config.yaml
experts_per_token: 4
d_expert: 32
hidden_act: "squared_reglu"
router_logit_norm: 2.0
attn_scale: 0.177
extras: ["capped logits"]
optimizer: "soap_variant"
weight_decay: 0.0
warmup_steps: 200
decay_fraction: 1.0
final_lr_fraction: 0.0
max_steps: 4791
Below are experts of layer 7 (counted from 0) of a mixture-of-experts language model. Rows are named router (the router's row for the expert), gate (a neuron's input weights, with its number), up (a neuron's input weights, with its number), down (a neuron's output weights, with its number) and show model dimensions 0-95. Each number is 128 + 32 x the weight over its row's rms, rounded and kept within 0 to 255. Numbers have three digits each.
Before each expert's rows: "mostly gets" lists some tokens that are sent to it at least half of the time. This comes from a sample of Wikipedia text that the model never trained on.

# expert 101
mostly gets: "ulation", "ution", " systems", "isms", "rastructure", "ology"
router:109103150129083127127081134186134115087080155096124151149091092101163161151110123122149135168125155101154134108142094130131058150094081094120147097181098152095194135106123071152152133214172097160093078189149143108185137155127136073089065175123147077108106145106126097149083136142123145118
gate1:128188124072172142104155135135149132124130155160102160122116197099156142094069115106150137119091119110192172077142163095118136099061116178157114164121125146088116147118139113183188154179135151136111147132160171139145142139098113119163031146086125133084125146067163134090155088101160176095
up1:054131074101140174116160108190188060071129097098081134132167163160141153096159103103098162097184119162051107099139157171130095217132116173142117128073087132101118103099106151120145078090086127136134137110129167103138123110084115137135163104122112081113099140147167128127107123108142136095
down1:138123134148101094112131145117085129107111152169124156153133123160058161119135115119107144173074129073167136126078169172144151117154082077136139101139093130100178106140106066119139185127088166108103104113097103128130087060102059181118103107208117130053182131179102091113149131092130128097
gate2:142127174073133123062111178107132167126120132121151161180127159149081178142170148155167099158128106128131171150156086096072158183088118143186110113131088194143165105079109111123134094174100122137011083117139100128175143158118107185136147174091114139125105129166111135112114108133135159120
up2:130232102098120176125102081090175102082130127113159097132112191075205135096108150150127191177105117048087160130107149118145095164127095133076109139111156129139130117140139106160129077114124165126101160133091162176139139086118098140161070146124120128113138119113117077126151076091177136120
down2:109151164079081178167145114097103154120164169123183118161132105120133164127068136136164178164158171079187110122152125122100098155134152174103108062128167084098091154110164066143109151095108155100107130217139106149121173080111097159129137130124173084168116124124151112123202111133088124101
gate3:106097146110109036140146119083142152123090161140082167067170041098095126075165139153096117149125108162100152085137131111122074093159077121154182123115140145108094124145074151160167167163119093109127131091067161156170106154181155120136128143160176163112082163153109133120151118124097133172
up3:119129122138165051151119145084207124139132102097126141144108148162087140168099117153199086121169105125122121101127113108093160105209185169149118125125109136131100114139169155084171107130139111158094136044109182114103107123169070131108142100061112121205142147106099093106143097114080152117
down3:089134104160150168087121142123166158170115103156134113154163064111154146144145188102122098094157136122134145109201135089081116068156065111104113069111107125191146099097128148119146172161089166142107078118134156192109151154095156151095097119171138096149113153111129137198146165089141088196
gate4:096175146154171159158175132120172141133071143140150155119121099101177111112122152120187118127134140178105138076136118158138143102127085132152107093210147135111186161093120135122099109185144111162123177201154148115199083183156155149107075124112150123070079084111153125182107148183116132121
up4:014131140141103135130152106157159102158145190162141139054044135144107121143147134168123121118113106169094111105145177154172120084120158088162121123155114120089094136141107154107093148125173160112114127115118165106127091127074104087138199152128156150084125095119104113077103112071070100086
down4:154134142149225124153111185134142095137097127122126151102104083102145126165135089148150148120181127110085077137154167159160119114144145182095124069169116124161090174134159132078097149101162180175096110163104120090136150172096056085114185148095146162179140102117066172106100119134098118147
gate5:058119120147140106101128137149176086104071163108132150153084089115166107126159134115094069133127179087146115087131129136100156106191111181171092137102087139109154138126145020176155102152116114087105110130151158108101118143119091079109105166111135159086083094080092065146166118155151157155
up5:031100143121206149161195126143091101162123147120103133090114122121110093140183135127069102107081119160095155142129087147099135130117182158147117103133134130110138141136154165190104155110144209151104135103098119126183161104089133160178140061114184138120147116147099153066174144140124120174
down5:106139158152126131119121108099199161040170067159170165092149157146121157108161082160170104104129110161109207154135132135157161132178140094122191210125160122133159153087181094138137108148119131116131122127139139171155168174160087106092175096124107151136086153155139117056145139128131104152
gate6:107117145124139067096098102134116091129099091157106157119163123101113136126158147181163109113155146104143131093134119077133127116159053073130068087184092094165170167179136100088157063136167105178143103084125155142163064127109145076060153144177125128180167106081133152127140148105142117170
up6:108141097177119142109182122110119128094148139112124071095179178147158052114113134147125122087175112094141133124107081155161174141099130136083121171106177177096159120083104168107095195076117188088141107093180099106146093116110182158178151140122162104096145100129103105182173145136177123099
down6:127097173117070149082114095110123093099066176142169162120121165157140137147105151118109152084148091133098129197093073181194116133088114109083160183064142128136085135111134121203130132196165155095135161126096135136149105157106164078154159123079149099115118132117122175092186131105128107123
gate7:094104118147121116166114162106126148178113085099144182118142128141170125160110179101162149164107199154136115160132173078116095160109134105146076116139159140152124098131175140081211078160138089126074145151085124095159157132109175113102097187134151139146118121124095130012159135180118134123
up7:093131157113170113094077128109128154092146158140154171143152147132119145151151169114094132189104166116134092135186091144152073084130084069110071087164061100112105183085130101100090123119052140163128095075178181086102109119116125129161096111068146144106110108106149070142130120121104128080
down7:179134151143166067088108157108111124104094152112113137113166144186151114061158137158160159130088106094131156146061207118176071137122107110137110128135158126106163137145089056149113172160164098172099144094178149101167121066151076165163127096115129106105100153092136094119076162143113092108

# expert 198
mostly gets: " D", " McD", " C", " B", " G", " F"
router:131094132196148200112176143183127141133144121151119165100152088103150128170079082148109119144095094127150147148155095139191152110076125138148096106160125122152085163072106080178139107164094104163119142112139100128175175120125079152095149136113127190110140067111073202087077120150117093149
gate0:116179118096106171099221121168150103090107147106125101153142176135127161133059131156135129162156120122105170189138050148138163154104103111142114105180108157168088126068131124148106149152107147147073157148125086101182189145105074122115148129107157174090104146100150110134155104153061115173
up0:110143152097077098153084133173146099137125127154106098132183086100089139160186164087129145110084127184116161083128145120146127132172044145128162149082140138152077145110150189149129120127167116082141135116094202101123155062118149157119117132170116092162112175129155170185183104128119188103
down0:131122129157136152144191131142110133133152084174118156133090128143122137126140071195144115121173123161097166152120190108143168000108123119115110125145170132132126132158158130158123141103126173137114107174084096115128157095098181140164099082134122159136146137140024183105139112157152133101
gate1:108096142138134200171166184172096140079184177141117105094174090122103112131080103101130093119121101149138168153117103096154158101065145126172104148133114168117081168030144112220145094147111094140140162099151119133148145165118103115092138119120165140083112082158080129111109111176119116123
up1:149130106146098151136148099140092165114144135164106098139151161170168149172176119109137090113132106107112134129026090131152149092140171175131199167075119137117103101144161121069176126139137150150115105154130135127057142098150164137129167176168086093115150087159087137104140203203141176106
down1:128109174100133136175106159077141075160098155079114176157141086104128099187132125123090130138088177155146114156153117134084134193141130110158090102158133142134098091095211135094121137109121113101140101084139130154177098137165118165175099067133191178151091107090133216124119166097130128093
gate2:133129132168104154104107143192186133111141097166131190112140103123170092154120108145107136121084148142148178123181079146094209097090120084087089117156126163152112123126086121105143105137140129143176163120140107201139176200143088168142114133092138138167106070151162134098070156174142066144
up2:144158131104128108189100125112144113140124066157104081062121145097130086160146061149134146136235134117079130139105083122155091097162094142120206122102126153136111156124123120130114138124149087171065127159110126043151098127090099177090209153113165132174142142129142147143135107101126111149
down2:084101125177109128109076111117071153120168126143147130159127155144160135133160153173157137169137124119109128182071154124067110116106122086141120144153046084146144156098128122229145142121091115172136144092133128097117157148101183091095059149101108111161173102073137074113134070114086103163
gate3:082063155092126155142128118198137156137116139192090118095120107120103113090094122138119087096182145121166136122142104104185110067097151141160149116152107140120109168088092065161159136116124146227150083090146068131111095150153154121104107155122112190068124063155121144143101089157104143119
up3:109164139139126150130133183105115180136165100128081168145061191177131111163095089180144146167144169203120208149122099144115170183131138127116122159125125132116167124126143144115130167139187104130139156150092139082164095060145084217162098133139114128141129175108118118118107140198133110135
down3:133127112145169136102123178124096162159133099106141168085125139120076169113120085163129170113178155131131144042198111159140092072174126146136178101157117112095152114137156133160122131197104148193155142125171144187087083130114153182141134170117137160159117083100156106140101203159108110086
gate4:119120153161158175148139200160084152125166111082103128088129135157062092120106119122126105204155092119104158115133116132136108139142142081117154106213032177144161142087123092089142112132170097148106191087159148104098165168083137195065136125093115148135162146138135152137124126135124151140
up4:140175083168160149082101097096096119066129133137165111129083066172074096156155081104087097088112128171101145054102135129116099108103088098104127114106146150139139212147138145102127093126121133172112109118175174190126140106180163185106125150134153151156116064117161134087138124174170114113
down4:154145072142126115150139105142156085148142112114112129151124130153137137140141108100067149099151107146087147114093110117057184125144192129148192158145136045135124078122144151191094156110082169139155086114146112056128116065178131109152119165068158154070145163132149140093112055161115131104
gate5:102075181076094101128128126118115133164147122175161164114119053127122132121100154113115093158142131146165179197139145141174149138064147165079123101152183137124158165100091104088108015128162070138097130093149122160144132105152106136133201107130127186115107074130101138113145152118116111144
up5:154087105132132177106073118093142153137174107134097096109111151134108163174103144122155133119121135129099119106146164149129150145142116102218108137135167071070172122165175163049176116098068114123078138121115111165113070111098122148166161154180161148183126111109161083100120062135126090072
down5:096163121127144177150199131109126146121124117124217114127132114144161102120078109151107154141148113092152085094121114074164150122189118185128087132140091117132087119154065135148226144144076176129025169166149149146129153167138137126135128105150125106140145136123068104176147098120108105161
gate6:105145190142127155175137123176150161124163169117120148089173131121100066137155145139146095123132182097114087119179155161152136154081055129153119143134060154151136123109126204216131159143145107135150108069132096197179153170115148136076161127086127136077107092115097143120115146131078116148
up6:175114191169139105190127070114110121127084113117154134159147112164160127088068089120121117132110112104144185097072180174139098171148090085152119124169138099126115112150109158089162096118120161082105095145136082158126148101106169064123072169157135134094090168145039143107089130111167137101
down6:156160083082125191174110058098156116123072093145088110155046136100106191119118190160162109120109098130113148125103149124092138117137109119106050079098099099160160120174156118137142109080158157123148126189078149119079114131120157101127110097090136147158154094163129131118112069147178105092

# expert 74
mostly gets: "\")", "igration", "itage", "owers", "cles", "apes"
router:124066092148117097076077151175159140157085193111148122135084136088169153097140170103127101143106174145130170061163058154171133161081121157152165103139114079178183158105123114160135175187145116181142130132123181132138130145151148091120127123140111062089105147120172145134155177130097142105
gate1:103087114171130107138118095122085175173125128132093142137115128107149151119067136083119091099140149112166147093169164090178136112103106167085147047148103093136094111074198104158175148162102120157118162101100159153151154131170209090154092122150126072078164109093173143068147111143148153117
up1:107111142117145097118112130136113130151135158148109087071180133127118123154083190129100140147185155164102170083096162116136117115162144081104116178078081098148149144046148138121148105096067121065114111079115194042124088126123140085074121129139141178124186136112114202106146132137133118130
down1:138108110164159152096126120100162067123133094130057131128073078122187158106130130138103148086174143075121161086101145101129110043141079107116085068106099142131120127151196189121157157100137155140171155139102126093142153116127174143128200078176161156142106134143131162135153090098157151173
gate2:175141133141115180120124122110144120158193070131176129132111069123179119087144165091180118118152143096159070163122140151115148093151085149160155124128114091144134142178126154167165170183073192099119119132113119197156127088187086107114142149123092100126179110152175161101147198093158137102
up2:071115107084107162139098148121117118097097116149126145124102140195040133098113134146068141120091121059099125186117117134156165174139151108077067147180148123130143113133087056160133180139131120138156126133156068117143065096136109142075116103074065141103169142108134165130167151122128098084
down2:177180115125119121157102089173091148114133154119180117108231169137123152170127121112112115129124093130162131116105114097120118102122137102134128134099101180045126099108085151108194110116148103037084167099101103141113165091128165135129150085120158147142138188100119045135133086085147162142
gate3:127114143148119083056157173164155132071112179076194166160120124092112135141107151191127168077146140149103156100106099119152146090067151175113090125156080116154157138124185057137144144167149141140151147097094146142149133155148147071129130080149131083102149066147189132101128162102085136160
up3:148147096154079105155086156116187095098180152141158145155087148110193125081121124131147129108110112123081164124147127142132099086125148114132118126191102120116163099185143162127144081083186135155172182149139099088152096059114145084111104124091087134127210098128137111173121039119163144100
down3:115090152144102163136130113081143158113052119130114086135172125195136126142139151175149100161127108151114132120119138096160111073150112147052120155117108075116103155042166115161112147236127144112183119124125112149127170109138153083089157129136101160162051115124111188100128128092171123126
gate4:133108178150138135082129155124116114144137150121160131080067090074110163177115114125107106053145115094107128120117072091105109170146138165149142112098110098128140105110133100094085099181167116177131137110161127137053199192168174129165078119118120160101159137135169219117159172103134131159
up4:079134100156129087112156175098151098116097168152114141124141160152111146154122173121131110152153083185144106070112123109056096130140093199097097140134210183102110092101150118143173111147051074140101135140103122115166145136172093099082138130098125145183066157163093160123098174158116108114
down4:108128201112134196107125129112187164135167063124105069139126124106148160173183113117142080137121130093144153187133125133124160104090080058134143135095106129131136161140140113135123065109145068068089153122139110087132127147120138091166103083157161138078147155070162139079141100075152183107
gate5:083156131174154132114128155089186110126109106148084180118111138101171148089096126081100078099103152119112114113129068113157162119146089139105077126187106122138197135097130180144142130096109098114111131118082122107111094147137117109056084115068168157101086107111094121124157026135125128056
up5:188112162093127109191111105128121175159143111141072123130077136171054118116101181107125158153131156155113157119101153057101128117115107104155105075132154137135119146124134144102091096115169133146194159161145160077161129179163051142082148101156178190102139137090111074181110118152141114100
down5:135113094084157076181132094153070138156154143141067113114143129144110129070094163130160110157121162113142132167113176062167142160141122078133146141168133151132172087083116122120169120100170119061196117106142131145099152222081127129150131189096097115153169113103094134100113185151146094154
gate6:161117056188116103116096124104170118105093178122163153147104051114161137138073133112084149085120138173172142096180122134093159108133132107116145191121117117176099161073108207124148153177155078113127105152107156154089105139114155092135134112103111120086107089095164190088165086162131153142
up6:110172103129078137072133115123061100083130113208124123084156146201129089123079153113143114145145130166137150152148139122132144150183129137122152157151156137139074101110112137120182145097107179150067163120136172103105157136056106150130106174160145143152201091097091123202174139152129161164
down6:145157132158079114114175092088112137119136155191156120152145127114186164157143089152134121109211125111125202139139113158156130113113155129175122081145124097199132153072172119146101211172129121116111075110123181120130113142172159110182097118081089102190144115111104132125134055132134144096
gate7:113192152159154095137122142171192147127133174043100104169142131084120213155148091122079068120076122151106168166126154133079151129146080109125117154150084149149129120108125086112129111188114146175134181154110107111095153101076158104098104102120137100095157096113156169062149115164138148108
up7:083100091125102093185095114113157172128086161113167094149173084136116099196140151108132105071098162111116166134088082105075179152117141135091174145098108188108123130091158143181141115182128119154152115079081130172053072087110080122151156105158148127097138098140133150120146138157146148074
down7:152082114118108102113197147115103162130101062096136086147138120104143139094145097088143090103118125126140106047181112126082146073158125167170128121085132151130110068160170079097103161112081093146116091149096075145115059150122143090110106085148115121081104160105086100125108142162063089176